From a checkpoint of a small mixture-of-experts model trained on Wikipedia: 14 layers.
Below are experts of layer 9 (counted from 0) of a mixture-of-experts language model. Rows are named router (the router's row for the expert), down (a neuron's output weights, with its number) and show model dimensions 0-223. Each number is 50 + 12 x the weight over its row's rms, rounded and kept within 0 to 99.
Before each expert's rows: a language model's description of what the expert responds to. This comes from a sample of Wikipedia text that the model never trained on.

# expert 43
It responds to: Narrative verbs and openers. Predicate verbs and sentence openers like located, died, appeared, According, based, replaced, plus recent years like 202, in film and bio text.
router:32 48 45 29 36 53 45 53 59 46 35 59 39 30 46 27 46 44 58 45 48 45 49 45 59 33 62 32 68 60 62 53 46 46 47 43 68 36 50 69 69 65 25 47 39 57 59 58 64 64 41 53 66 57 57 50 43 47 59 48 50 76 57 56 55 63 58 60 37 23 62 79 34 60 64 65 62 46 39 33 58 36 31 56 54 41 61 41 62 45 36 38 72 52 61 42 74 63 43 59 50 65 37 49 44 69 47 59 41 47 44 27 27 29 65 62 52 45 35 48 52 57 66 39 36 36 42 51 71 66 44 44 54 77 43 47 41 48 43 47 54 42 60 52 68 39 52 38 49 47 56 35 48 45 57 40 65 50 59 50 57 37 59 69 60 65 59 66 50 53 55 52 68 43 72 39 34 46 50 49 49 59 50 59 49 49 30 64 59 73 25 57 52 57 56 68 39 69 43 40 40 67 49 75 75 52 46 39 57 65 45 67 58 50 50 27 55 30 39 64 48 48 66 40
down1:51 65 64 65 64 39 54 31 63 60 51 69 40 44 51 56 51 39 55 53 44 36 42 79 30 64 34 48 57 41 59 64 68 47 50 52 54 46 44 46 46 54 26 58 60 69 52 70 60 37 46 75 48 70 61 64 59 71 55 25 33 27 37 46 38 50 51 34 42 40 72 47 48 66 52 48 37 64 64 68 73 50 37 72 41 61 64 49 49 49 34 56 38 36 43 50 71 49 46 62 50 58 30 57 42 61 39 65 39 46 48 34 37 60 71 62 45 59 27 48 48 48 55 64 45 48 43 73 62 48 69 56 46 58 46 71 56 66 68 45 48 45 75 57 29 43 38 54 56 31 45 76 40 55 61 55 50 63 63 67 42 53 46 60 49 69 42 49 41 54 47 56 49 44 82 50 56 64 77 47 52 41 64 49 53 42 68 40 59 50 53 44 47 50 39 67 40 57 49 33 44 53 41 41 89 54 60 42 65 60 48 51 54 56 43 62 62 58 49 35 55 36 65 40
down2:55 42 55 38 61 36 45 44 21 44 46 50 42 59 42 45 55 52 51 51 37 53 36 47 58 56 49 49 41 39 49 67 56 38 58 56 41 31 49 52 60 49 51 44 69 25 55 63 56 68 45 40 40 56 51 76 55 83 65 42 56 51 63 54 53 52 62 56 51 38 54 65 67 67 40 47 36 63 41 72 51 48 48 51 65 55 29 50 72 85 34 63 79 64 33 46 38 66 63 55 51 80 58 60 68 58 39 51 64 51 52 55 46 43 48 39 44 66 60 47 33 62 45 46 57 51 56 42 35 44 46 65 63 72 25 64 48 46 70 47 43 35 71 37 32 24 44 49 61 52 46 49 55 58 41 60 41 33 79 45 44 43 51 33 50 33 43 58 51 53 36 62 41 62 51 53 46 47 56 60 64 43 66 55 56 34 41 71 70 49 52 40 36 46 63 30 57 47 46 35 25 42 60 62 49 45 50 24 52 52 59 54 35 37 65 56 69 44 63 49 69 59 33 33
down3:42 55 55 38 18 52 42 29 27 37 48 57 46 22 59 59 48 45 60 47 50 49 78 22 54 76 49 51 46 55 35 57 47 38 35 45 49 18 48 68 44 51 43 35 47 44 53 30 57 46 49 72 29 47 45 52 36 35 43 48 36 44 57 62 70 53 66 60 50 46 59 73 67 34 21 37 37 47 56 61 56 45 38 25 42 45 56 59 24 40 52 53 54 55 65 35 41 58 71 49 55 69 51 44 43 33 42 45 64 37 40 62 43 59 43 54 42 45 56 75 50 35 46 53 56 58 55 31 64 58 67 40 43 61 45 43 47 40 51 53 58 57 41 39 24 78 44 58 58 64 49 49 31 40 65 65 34 37 51 48 60 58 40 60 55 43 42 26 34 88 47 39 43 51 24 36 32 44 65 60 56 35 53 39 45 42 59 51 65 39 66 43 54 53 38 41 60 48 45 66 46 44 58 57 46 55 56 55 50 37 52 44 54 46 49 35 42 45 41 58 30 55 45 52
down4:52 68 48 34 54 41 47 44 60 46 56 36 63 41 42 56 59 58 43 51 29 45 49 49 32 53 38 79 46 50 47 48 43 61 58 32 62 68 62 49 53 56 51 34 58 50 40 56 37 29 48 36 40 42 38 49 48 34 30 37 57 46 61 82 43 52 25 42 58 70 62 60 31 68 46 54 39 41 41 62 32 52 63 65 38 61 63 55 59 58 70 35 55 70 61 50 40 64 49 35 52 36 70 48 47 52 57 42 43 48 57 41 52 61 57 61 62 57 44 60 43 53 60 64 48 43 54 51 64 44 41 56 52 53 26 39 55 61 34 59 57 43 44 63 42 66 62 44 65 46 48 41 56 35 45 37 54 42 62 33 50 63 46 59 65 55 75 58 39 49 36 52 50 51 48 61 47 38 45 66 46 65 51 56 60 56 76 32 54 43 62 31 60 28 45 51 43 28 51 47 71 81 58 45 54 23 56 59 53 69 52 69 21 40 46 55 30 45 37 74 72 78 18 55
down5:38 62 50 43 46 28 55 36 47 51 34 43 39 32 65 23 40 48 33 39 54 39 37 44 53 65 42 52 39 36 43 71 45 46 72 59 56 73 37 40 45 50 54 39 53 29 62 34 54 78 43 50 49 45 49 71 34 31 36 44 53 28 44 46 73 42 53 60 53 48 24 58 36 50 43 45 45 51 39 75 27 43 35 49 31 50 38 50 60 59 57 69 54 55 53 41 44 59 64 55 54 49 47 38 40 61 53 58 35 70 61 52 40 45 40 73 55 39 69 64 61 60 48 54 39 47 56 44 62 53 50 52 23 52 49 34 56 36 67 46 34 51 60 45 35 41 57 35 53 64 50 80 24 36 46 32 49 43 69 17 72 52 59 53 67 46 69 48 29 43 45 48 38 29 51 52 50 48 76 64 66 68 34 37 55 60 48 40 54 38 52 51 55 58 45 45 60 44 65 48 56 55 41 40 44 45 53 46 29 44 52 53 41 54 48 21 44 47 50 35 67 67 34 47
down6:56 20 77 56 42 52 58 48 24 36 73 26 41 54 29 48 41 48 63 54 72 42 75 49 59 47 28 24 48 51 23 66 39 39 45 49 48 45 45 50 41 38 46 51 46 33 57 71 69 64 60 39 45 70 26 57 38 73 49 54 60 60 44 52 50 63 50 54 59 28 54 70 48 39 47 52 48 42 46 47 49 39 48 56 54 39 42 52 42 53 37 57 58 34 21 47 54 50 42 43 36 33 37 33 55 62 38 48 55 58 48 58 48 44 40 41 58 44 32 62 50 47 41 48 47 36 49 46 60 61 48 43 45 51 48 42 40 31 45 43 60 67 24 40 57 53 29 50 67 53 23 44 59 51 77 49 63 34 37 47 45 56 61 71 63 48 44 46 30 55 52 46 47 47 53 73 59 35 55 54 59 73 35 54 48 46 55 49 51 41 60 71 45 46 49 38 42 44 52 40 47 73 63 62 48 60 72 58 33 23 58 55 67 78 48 37 40 51 56 49 31 72 34 53
down7:56 43 62 38 29 46 50 61 38 57 33 57 52 57 44 78 41 37 49 47 74 54 62 57 46 62 56 50 64 58 60 56 40 35 59 66 62 62 71 63 31 54 44 74 56 56 60 29 49 52 38 69 65 28 43 60 42 66 48 38 43 52 43 61 45 60 51 39 45 40 42 31 43 45 53 68 54 55 43 48 32 54 32 52 41 48 48 59 30 40 26 72 41 42 81 44 63 49 50 46 54 56 48 57 54 56 37 64 24 63 66 42 56 48 53 55 48 56 66 54 54 57 48 56 38 47 22 49 48 47 23 70 30 58 58 31 54 50 49 29 18 46 47 27 52 74 44 62 60 38 54 34 66 54 56 51 27 52 54 75 60 38 47 52 26 64 31 70 51 74 46 35 51 42 48 43 50 55 63 45 63 45 56 35 37 46 35 53 42 54 50 62 58 64 51 35 48 75 42 43 45 56 49 49 43 40 63 47 63 32 60 46 46 58 57 71 46 37 60 63 41 68 37 64
down8:63 49 51 39 40 71 46 53 61 37 57 47 55 41 43 46 23 51 54 44 58 49 45 56 59 46 65 42 60 51 48 68 53 36 48 53 30 27 45 62 44 50 38 38 59 41 56 49 38 47 62 67 38 50 56 56 54 35 53 44 51 38 53 71 48 77 73 37 53 51 62 54 62 55 49 61 48 49 50 55 74 26 61 47 54 42 63 63 43 66 45 47 58 41 50 56 58 43 37 35 51 66 56 46 55 59 52 41 44 56 60 72 59 49 49 31 03 63 33 50 45 64 58 64 41 59 67 65 65 45 35 46 69 59 52 50 30 39 30 45 49 54 71 30 53 64 33 53 44 64 53 30 58 33 58 66 29 34 63 63 46 40 41 52 50 71 45 37 64 60 71 53 41 60 58 53 32 42 29 42 58 59 51 36 45 49 66 51 46 50 42 42 31 39 43 40 66 77 58 54 32 61 77 39 50 57 42 36 34 28 41 29 72 43 49 40 56 36 59 45 42 56 20 52
down9:45 35 36 58 56 42 35 42 53 49 51 39 51 61 26 33 31 49 72 49 67 42 48 45 44 71 42 63 56 47 68 52 36 34 77 55 23 54 68 54 60 49 58 74 61 35 24 37 50 63 58 47 63 46 32 68 59 45 48 51 47 15 43 42 44 46 54 43 45 43 26 65 65 58 32 63 52 43 38 53 61 54 54 52 64 33 38 36 64 32 62 71 62 35 28 67 50 50 64 64 50 60 70 37 63 48 41 60 40 60 55 43 49 50 47 35 67 36 53 45 57 60 61 57 15 54 63 60 59 56 28 48 44 71 60 52 51 55 38 40 63 39 48 46 60 38 34 51 22 52 53 49 48 42 68 45 50 28 53 52 48 52 47 42 60 58 50 45 39 67 58 48 65 48 57 54 41 39 47 47 76 52 71 62 64 45 41 46 57 23 58 46 61 39 80 57 43 62 37 44 52 44 54 36 34 53 53 44 44 55 61 59 32 64 55 54 59 44 53 36 69 60 47 37
down10:47 53 42 34 57 28 51 35 46 60 62 43 43 56 34 75 57 51 47 41 50 45 42 54 32 22 61 25 50 60 45 56 62 47 38 46 49 58 52 35 46 17 59 43 57 34 68 45 48 43 58 40 62 53 80 32 66 61 41 41 46 41 73 45 32 50 39 59 38 64 54 32 45 53 52 28 51 48 55 48 53 50 45 51 35 67 37 46 48 38 50 63 39 52 32 57 49 46 35 62 62 48 52 35 51 62 54 63 54 43 83 53 44 61 78 69 43 46 47 56 80 48 58 68 70 68 38 29 46 60 49 61 35 52 41 59 65 63 42 56 47 48 71 58 62 32 59 48 53 56 55 39 39 56 64 46 37 68 57 34 44 59 60 56 45 66 60 47 51 54 55 26 49 25 64 42 53 50 56 66 50 88 45 58 50 48 54 60 45 57 40 66 71 48 56 53 39 44 27 42 62 57 46 46 45 36 37 22 59 63 53 43 62 62 72 47 62 50 46 64 66 40 36 58
down11:51 34 59 35 44 40 41 63 42 42 38 60 59 56 44 52 47 42 53 39 45 57 44 48 49 39 54 55 34 70 27 47 39 84 33 63 39 77 60 60 50 54 28 33 55 64 59 43 37 22 65 61 54 63 59 55 50 37 44 54 57 48 71 66 58 63 41 50 57 47 51 50 62 64 56 47 53 51 51 54 75 48 58 82 57 64 54 29 53 55 55 43 46 53 48 66 69 56 18 39 36 57 33 66 62 67 33 61 39 59 61 51 61 55 51 60 36 64 48 58 37 63 49 57 49 37 48 59 45 36 66 39 72 57 42 77 34 75 49 32 52 41 51 47 18 42 54 58 56 31 56 33 68 48 45 26 56 43 53 55 65 61 54 36 37 23 55 56 47 41 57 54 48 68 79 56 38 45 54 43 37 36 33 56 62 47 49 33 67 54 53 58 63 28 37 53 50 35 44 62 55 66 43 42 37 50 36 55 41 57 59 38 41 34 47 47 54 39 53 46 43 67 64 63
down12:52 57 29 56 18 63 51 44 37 45 58 45 34 52 67 60 59 45 50 55 42 51 41 43 66 63 42 59 43 68 75 58 54 76 38 53 31 57 44 36 45 35 53 58 54 63 43 53 44 45 47 52 40 56 69 55 55 51 61 52 38 57 50 45 55 59 51 51 53 59 52 51 41 46 60 47 47 57 37 42 42 49 45 27 68 43 58 46 39 30 40 61 42 45 34 59 62 53 37 60 46 48 41 35 60 55 70 47 49 37 50 61 52 29 60 59 54 49 33 55 46 53 44 49 56 36 38 48 44 63 41 54 38 40 45 40 33 56 39 56 46 52 00 42 29 51 58 73 59 34 62 51 71 46 68 37 61 43 31 50 43 38 49 38 56 50 45 42 39 61 44 53 40 34 37 44 61 54 37 31 42 47 48 54 32 62 55 39 52 35 55 48 61 34 57 41 66 39 55 23 58 60 57 62 41 65 52 55 62 33 45 27 44 45 43 68 47 81 34 75 89 48 62 63
down13:51 45 60 27 50 40 68 50 31 39 39 49 74 52 37 55 59 48 62 57 56 49 82 57 54 64 37 48 59 62 39 45 61 37 57 35 41 58 63 38 38 57 51 31 62 42 66 65 42 48 55 60 59 55 43 59 27 49 26 70 49 27 66 59 70 81 43 46 54 42 56 63 60 49 53 60 36 63 42 36 42 42 52 38 54 69 60 32 45 57 50 61 71 36 57 50 53 63 57 23 46 44 58 43 67 39 70 34 52 24 46 64 54 63 48 37 30 40 57 44 48 31 51 44 37 71 64 62 74 49 48 43 30 50 57 47 40 45 56 69 67 53 54 37 47 56 32 41 50 64 44 45 55 63 26 41 38 61 56 25 67 40 32 63 51 46 55 36 39 55 48 53 52 44 34 40 35 57 26 49 51 40 42 60 49 74 62 59 36 60 59 47 42 47 46 54 55 63 35 49 36 58 60 28 26 66 46 41 48 47 48 48 58 53 35 78 59 63 47 37 29 57 48 53
down14:35 55 55 48 61 65 52 55 44 46 44 73 53 46 55 47 40 41 46 66 35 63 61 53 39 58 33 54 61 55 62 51 42 44 57 40 56 41 48 42 39 53 68 58 44 72 49 29 32 52 47 51 51 57 69 45 47 55 44 44 58 79 43 37 53 29 52 43 53 36 55 36 34 77 63 63 43 35 42 39 51 46 35 71 29 60 57 50 53 58 38 25 48 50 55 59 74 62 63 57 69 43 65 74 51 48 53 48 55 51 61 46 29 33 52 47 60 43 40 32 26 30 65 34 44 42 54 44 38 69 67 55 54 51 24 59 48 68 51 82 45 45 55 62 76 43 36 15 74 42 39 53 67 52 50 55 34 58 53 48 39 30 53 57 65 42 49 68 73 70 44 67 41 47 57 60 38 69 44 52 72 49 37 44 49 56 42 54 52 61 39 47 65 64 57 55 33 55 51 64 41 34 51 63 75 50 66 54 50 44 50 61 56 53 38 61 72 52 53 51 61 71 53 46